Experts of a small language model.
Size: vocabulary 8192, 29.2M parameters.
Below are experts of layer 5 (counted from 0) of a mixture-of-experts language model. Rows are named router (the router's row for the expert), gate (a neuron's input weights, with its number), up (a neuron's input weights, with its number) and show model dimensions 0-159. Each number is 128 + 32 x the weight over its row's rms, rounded and kept within 0 to 255. Numbers have three digits each.
After each expert's rows: a language model's description of what the expert responds to. This comes from a sample of Wikipedia text that the model never trained on.

# expert 59
router:125166104083160130157111183136132174125177118088194123169098097097060153138093142156086103138195122128164112112144033102139120168155092149114119178141124087174152034085111144127166142086139183129148125149149101173152119103123199090078177126111148103103092106148146120113154105122095188119123139164102068084112112141134130143085180098103084126171172089093141094151158051127114139117057112168116074141149128123133178094136117137165177143154095120126129125108110125102141141133165147
gate4:071107121118111118128111140158162159104148102129125162103160148099152189100134121186141166165166122135164152140163112051124128130165066174126134166122136188164130104110122173123081109136189135145132136147121120147147152062160147126094137183171141173179138167100116165160158186092094206123175119180163121178137098200143160116083157100156175122114150129113097188117118175212172122094159141158142143111180099127123126121189141092123121088125107122129138130137181092098164055098123154
up4:121107139115103122128108157165121121149121085114120154118126072042125151126086138176146166159083163111125151118146095143177132127119109136117111138110135119174188077137171083100098124085137146153080119128160110120129111147149120125151085130139094141188112094148093149164082137167129207148151132154148102127089119126144196093142126127154159163121074156085072132092047222159137140135127140142066137130182124156125154133190086056108149151149141046078149149140181107108106092117207097
gate5:167159122096156133152139187118135171129107095142168096122072096196093094144115187175077134100201179121092083124114083142143127160187101121130098122133148089144170090092114133125144115149157225122092150121153095178134183087118163156171123146149153096192132093147170180128145100142211136163103189091092142114145154144117139100105175119116088141140139132090161113114173117132098146122126120146100091106181125145133166137076095135180185088112166142143080143130065162094144141124150091
up5:071097173125130141133137097096138076097091162082111188112114114136085108167133139094159133133113111125144176143194096081168200079069110134180123054109090108075110185150096129133147122135098102122129148086100078114134114088097149106060115097138122140103131117142154094164137082119107062102158123155109147134090121108165152134178102141170149107115138169125159120115084111125113107110035167106129123138105126128105169129190091111120172132171179150079138088082217096157122078157144150
Section heading words. Words and line breaks inside or after wiki section headings, such as Weekly charts, Career, Early life, Final rounds.

# expert 0
router:139124144095135147114118140137132169100101130129207105151159128146083128130123076113089147118143105168101162149109089100172146192110100166100087142127138117105109045127107133102126150091165198091193142096156102143122141143139128073148159092107080137123146113092120139114122135115094183074147099160089152102143138150115061129053150146085083090136164130125132109128102063125086094095024089191136117140140070102103147068100137132142193139094124139136106075108073112087173165094104107
gate1:111129151156095141142146120094118128137139098107075082119148154072113206104124080089127131139127119140091112146141136107108173206082119147085099058137077081083134088095105113167189137164145110086063138054144152123076113107132152125097102145149130131131113088144110173068183057143097149144122040113094158143117095137104130135126136135066113106130114136122090092110115135163151101099054058082101162121161037152113110146120140135187088146140117121127129135151122112090091170149155127
up1:083120135127108169107139095141140093140126100127153040124124161112096135168124097078167177123157136150101119157142119127140181152033135117173117089118085093093166093123113112149149094155130195098105156115181087118032105125139115161109095086103115141175141065185089146141135119102101134178166089116060142165132090114084140158064132142105168087171115121148090091134097158187081100125071069135114177085126049148128101127115134167151122156099138123151127153136111126115100123098156112
gate2:142099098127101146131132103113130134135107115153124153185117117111110137115087159098123178159129124120071098141055122141145076137158131178148156142126100060167099049095106110099132101102138151111125174115054148137154074113121144126145178160136144159128127144130098109211171217090148165148135121106176133104115142141120186143071155149135080103099148092075118126091179159144140130096084096092113092139094067103140085110102132118192230084141166059145140124132151121094151109092166114
up2:034124120107134135150127121171126132081165125100136081109127151093126123159185092157152085111138135087184130132204073090136158159131159105069158125155175208081175192130143133151149130112181121159109095108146095169126158164172130130079122136115160155093063164160141145160114066147099139091134122157088130117110098110157108121158155082082143131126146146180129144178135112104117130147112109166138171092159205133078167119172114137141062163156095174113084113083116089118128143180094157
Name-initial syllables. First capitalized piece of a split surname or proper name after a given name or comma, such as Sa, Go, Comp(ton), He(ndon).

# expert 4
router:176132111077128105161060126137139155121137125147171144146181095103092146177066116099111124121156188146117112161115123076124040135140127157097143149127065167193127024125104132111126129119150128120141130159154139149140115148147120112111139104148124196124099086128181165147119137154107160068108106165098078153128066117098081124091142090066084111170179083087198117115186055087114137098101129138137131151180153152134156122113102178141105109148082104135106115123075077141106090141104139
gate0:109092154175166137113082139106111090124139163120099144146122138114140163124129139209108072112128096158142142117118114128135127171097118158134117131211173147093131136024093148124075125159113109178133122128062106141056131111164139074041146118048122165103122091094142185122101110148130138054147070144116125131099157168133078140084173156169118183090107056076147123134116168156104127122110130126131120080163105170084149154084114129096138119126100149086151158161157110103083122108102156
up0:097099131145163134137115150085152119090131119165113183130172135082139159126133150132056123149153164141176169106188099100108091129091114108148165152168197143134115090109075129146106170113128111196105143167114132165105084122162149117058151102107164140090095145122157125151146157133097148114104076111062140156076105119127071165123213119170108178128142128097135058170155110161143072125084160093107138112149109172154115151095153186107108117187128151128113181188084164126175098074121179
gate1:088037110183170116126091125109078135115130149132125087138119117187124140208167108203192087134105067166130118136129179147174115138097143134121116120086092142103112135068116137129149102146134115162151104110111111114104142142152155114125149132130134107093134111135171152126076121085121145064164120125175148133115155226110112138096099105161111144105119087155120181032147145132145141148123124128125120085183161122032035131068116119139153125115074125066125105131154101091132142115099145
up1:128121149109083113093176135162159122173101161103129127144117146102112083045083168082064212090132149087123126149090129135109139120186088162119110109133121125156143151166153129105126104110124144138138106124072145000109124117076079167110075176122099178178161118105077159122133102185100086190135115138154118099176122078141127068169098196090177118135163133118101122130098160127144145139165113154107122159076119130149190132177092099162127154149132119161148095103114097132101131145111106
Line breaks, section starts. Line breaks ending lines in infoboxes, lists, tables and before headings, such as after Scientific classification or Personal details.

# expert 35
router:143138065061161126145146162163127145089104138114190096149108103186089128112088083101107097130186152178061097175108082107181112159163163142103117097152105145152166121143139159126160105125145158040178115126155106140136127120101158156154164129147098154140144067096178176121127141105117179114150062176154095112139065201156089091130102099100100143121145088158153156139118077102093141128101106188138111131194171133119132122133109141141191110113150161151101105072136053128151159126140108
gate1:155109104126168062180094192093081162132167113164104129120159138140097142169110220158124136121161168119108118119195142186157130157151118072144105108134087111122024087172088146128180137098069162156141117152177122137149092134125110118128163117129129099062104098143066128140137103177070138155130176100081123109127155135119106161086156087158109117137208131104135092133159089110126159132138131099135151181090064160066139098113121115148141108159115172155111096140141164104120143115139191
up1:135175163096119180131083110139096080198151104153151137136110121122124163154182101139144104123153081118170139131060080119128133083154153123114110172100098105127164129111171113090103130097144184158128117145171084140136097148106131103070150128105118109162145147159190092133117131111124199117153065181084120105148092139160113155114185054094126109127144107105143063158144056162139126165089082104127082162147091167208093123096152164095092086097116078079073134150130093120103074152121103
gate2:126133153112132159153122096162114154163169092084116111195103105092128118140039111133124158065089122146033119147152125144154070133109163163162064105165036169152116073106139134105192148123053137147132100107152107149026115143156169092124183106178129187158152154151105118129163126131116138118095127109131125139089155122106152159086163146130144140149138093169074156118146122145153123093157110149150117090129096157133144079111138090110156142216136105101128078131091159150111172146132130
up2:115088162129112120128167075146125098141117084078121091120129092104188104063113075101172109131070133112156159119121146195072098124158190106195119099106104165114132142138187104120152085171080122125098171115110150098061177152083132158148130156126136151160126146138161144132126148136147127175078132112139096192122158172119198140150117170179197153062121161131103161177136078158064117136156151120166153110104157131127098121128185088040073134159138097127146112108128141151123117127164109
Table cells and numbers. Numbers, pipes, and labels such as Swing, Majority, None inside sports and election tables, plus degree values in coordinates.

# expert 18
router:139137079054166112133125122121176161128139154131211155176079115111110086135085130111093125127207107149135103168098100125153089146119118178089125122148063163166144131153146152077127144097159157083156120119145115144143074143086126102118179144128085120158107099088099147104162157156128187125176086209124130097155084176177109113122183123093095122145132042135161135126128108096095118116083058196134080134170147121121108175138098123148195087103104084125109110133148072110154139103147135
gate0:175103085103125100169125143145106137161136141050121129155125121143132112143134139127160147080086161200119073093125157131147147145192172109102076109199124118148134122083126121110117106155124118124167169112097131107087128122158187167100137166156106147112130159174119176136145137075116065134149133098091107154102115138150106108073106162135147094142128066080118104092148042153126125044106226105159085099185072155156195150160091110057132113118131121077117102138126153121127147083125150
up0:094218192151098101109182083122137122086138100118119157108101089199127140111115145089155130139183110102139152109078130053094108114140129161099176131069118119096157169173087139101068106166118111096136182136131119091136153162128119089064106080154135083139145124089103122119182159116140146083136156132138152100191160111150089141160069135126129125165098144137154107171156156195159092127145116129151111181087112060178111082094134139114131111085148126172120165145150051148169098162123088
gate1:108156101127169102131106149083111152157108214175128146120120116128072187117160236110126150133149145067121143136116127066136173113083126103113134119139142113170169136141147143146098128080172141153097093113142095160103062147143123161135118152207122112119121148193081143136094117160102145116135141110169145137114140097078050181144133181157122163090106113203166131124171179123101152159157084115141118168136095154089124104152159115207138080089095109130143130134127098075198132084140116
up1:089140135127076119090132162067177157152101121160106170183161200142144151124202070157118176140141179176133134172143139122131099131130073107152144132158115134183143113135163157149156193160184127186145088137139095098125188117119114183133126124137124122126154130082173143124089176104113158105141194082157140108136157126123159105125077120091111179183127086159137087093131164112138208102173096150141116062127191114091119091165098092104098127096121100167169175123133085116163132095143101
Table digits and separators. Digits, pipes, semicolons and dashes inside sports statistics tables and score lists, such as | 3 |, 2–1; and —.

# expert 50
router:126125124078130168119151146128130143120088116086187103152154119128078076151119072100067123114153143127115147112128062128156107186125100151067107131171117157110142002132109121096157155113141149086158140089164069136092126108103143087131157089165110176135155124112166152140105121178104166104175081146113104132181111136112124095077175113128101128156161096086119120113139110129084086113052071185145116145133111131070121103139154101154193098135156111113109090127111113062218156103146137
gate0:143091140075114067128112134073110184070120130141191112105123099131095149118104113131124176099181171136160126105147118127088089178129158097140127138074150199124157136145057129170199110138147161179170119107119160126090170100149149154142106096115152098106172121132151159090132099162148103191135131167083137116131147092156089094076114085186125143161157061108129118120190101123143104176110080094142134117094104085134094131121126189157199123131155134103106124131148085186152192059144156
up0:164112128111094111132132102110115138121131097171180131123121037143102121154070113106123135148157192098183120126149130139086108182138134134091138164194136158098183114159104160169160083132125132133125123140086102151128091105118125125159113151138119158081135162125144157177147116210130096143141150118114137109143079056135149082107134133181164144097218105124138163110181152093151108095202170118133150163117097078130056087175151168148123079113170085189137107120135073182109196118131099
gate1:109139096119065160125159107101133099146144129090183088165177127143139159134145109114108125146132144113174089091111152094154167210110102148112123173170139171119124102151117149099148150132116150000136158096099042129101123127085108113167178094112116078130087143132155052168161119159122153051074146111146121126150107198114159097099136169109093131104146099148093144136133176061117140133092063133099110089102051142118158157191156138147118128144128134113118096131159129141148097165146142
up1:161091154142070153117137166083135108135131139097152102149137119170137155128155130130097219126129178102140172101166141090109107171083090134134109117158175193082125114129104125132159134153070193105133171096133088156114171097097120104175152059132072144133098150148178119157197156194127105078149126117152133115192128103094098110104112169145090154155123096110106140165156170112147199132146081112157141095139139119142089106187184139053139134141142111158145113077132108184109135072192103
Capitalized name openings. Initial capitals or syllables of names after pipes, colons or commas, such as U, Mar, Bla, Da, and pieces following them.

# expert 13
router:109115085031160144129149140133179152129117144094207128139138139134094077140076102137068121113163112147136118173135103141135078180095130190116107121169084168178158111162136178071148132093155151120163071122148095151147069138107129131182167132140106144126094084128149138095167147137108165117174088156096106103124057194145135085112179085092094151147149065127132138107134088052079111146086104186131115112179138124073138166176113117150158127130130095120102103111141090112187118144142149
gate0:125138112135070135153057119052132126084123073073104172109141076093105165140137164222122077120121100105129164112220069154117098172128122128146118120188095119178098109098125134142105102131132179124119152132109096126128203098143200093105121099128148078148090119137188108135174102121115145129115157161095104112096141115150177143112108052170113134151176164096113083168119076109126145151079113109082127101130132120116140102149122119080147157159144171146120146148122132108097113153179209
up0:100126076091126165099128103055143126124082089114073122061174124146167136092149122145090084091128105078162172136170063186093079146103096158192146156184061163175066131141145134072097148128094164157083128155121181128167130148094151122141104072115149095155076096124152118103171130143096143143102176137108104118143135170123159151134164072132121141177119166104147089158113152101106155180128091138110104097096154118080113095188154107078142165136153158162136152116127102162141090099181149
gate1:147121162158121137129109109124172174135116135103107142202113179110116145184112141148167163077078131143111188125091142143151125165149163080130070121116045125105150104114105117101073156145089119109158175107147117115130090094150154090168124161153150139188150136147134189158104131131090128126115130105126141118080127096136128142122114127186122125171233172181092135092139096150156121161168171176129121068126102087156145140042120117169171087206192091135132105179159135104115137074118106
up1:097179123114107170094110190113140092133123154125229122145155120055111146150219157114107112180124119088125093105106127103107153077139146133130144127126222132186133118144196146140118105127148142098132136087110125153114122180163105181143142131128154155092121166141170151181091206178152146141157096130102084196073098129135159139145149127157117145058136145095165149171117081090105089136110185134140105145163149129140154109134106122170106167110175137122108167125140159157127101063196123
Table numbers and pipes. Digits, pipe separators, dashes and blank cells in sports and statistics tables, e.g. 0:14, 26, ?, —.

# expert 46
router:171151116117145109168112197180123160091147161095162121191186102166121086162119109155066100136193160134097103151110049129136082183120106134123091118138127133165100046103103173119167171115134180098132079137133095129132087176139128122082141089142118121082109103135104174142143126157072139099077118161067088087153134127128086091124153120041095130171170133133182137096149151076100089139098097162136129132151108117138109144094126116177209093109170167131124111156095112120151164144154130
gate0:172127132128060164152097093125123099104138129086136116084124133165156144103124163121136120157169155123123112179138087102135102102073080140152145091114149134124120142177131126153092196083092162103143155058131180119133116193184168177103142156122175136069189162132154230127120136133057157083136149100159118106139111094096139121165133141109164121154125139172125112069126143157145134170138125115222139157160098161096116127176124130174153181164065160131081152144168079142142110112076167
up0:122127136130092142098126137074191120153091143151101121115149139097141112114160140153129125114114110097078130133167156108146108149087072167060114130098115173128194128101126138124082150134167090109177155112088093149091151093177097112174128119116110164128164114099105171144130198137147144158103144088085161137092080152106143131117132115095070213095136159116143186126135170137126159083200155126118181184151068170107074167182114147127089171173156128111052128151067184088133091092137162
gate1:183144118118167129160082189113142136136149116085140119141114162142098178122146152179117142111183107104113140092128104086140141139093131111171106127150099111182100136131175184114130157053062151094145147153119107090087095160151150088116145123081189148090069143055099158152074127111118156101086131076136122096099161078141176082136129098123058182124179117172096169057134139101081112154110078110162191178163091124137178152130122084142148086153137150143072103139111098139109130167147139
up1:154121111124128113172128071142129131179163109109139069167175112193122134160121045126100147085105101114149138114120096100112144114104126124136102056156107098135060112069125147084156138136124101141082146155067160080122106149117143118133098136080101118157105118079107166090085128121080108117105081179142167079122153104095181107120073150143118118158132089149076120077144109150067124088109049109135165125132090098104154155105105094123127129109119119101120178223184082153103127171051136
Publication and event verbs. Past participles and adjectives after the or was in media text, such as released, published, cancelled, national, local.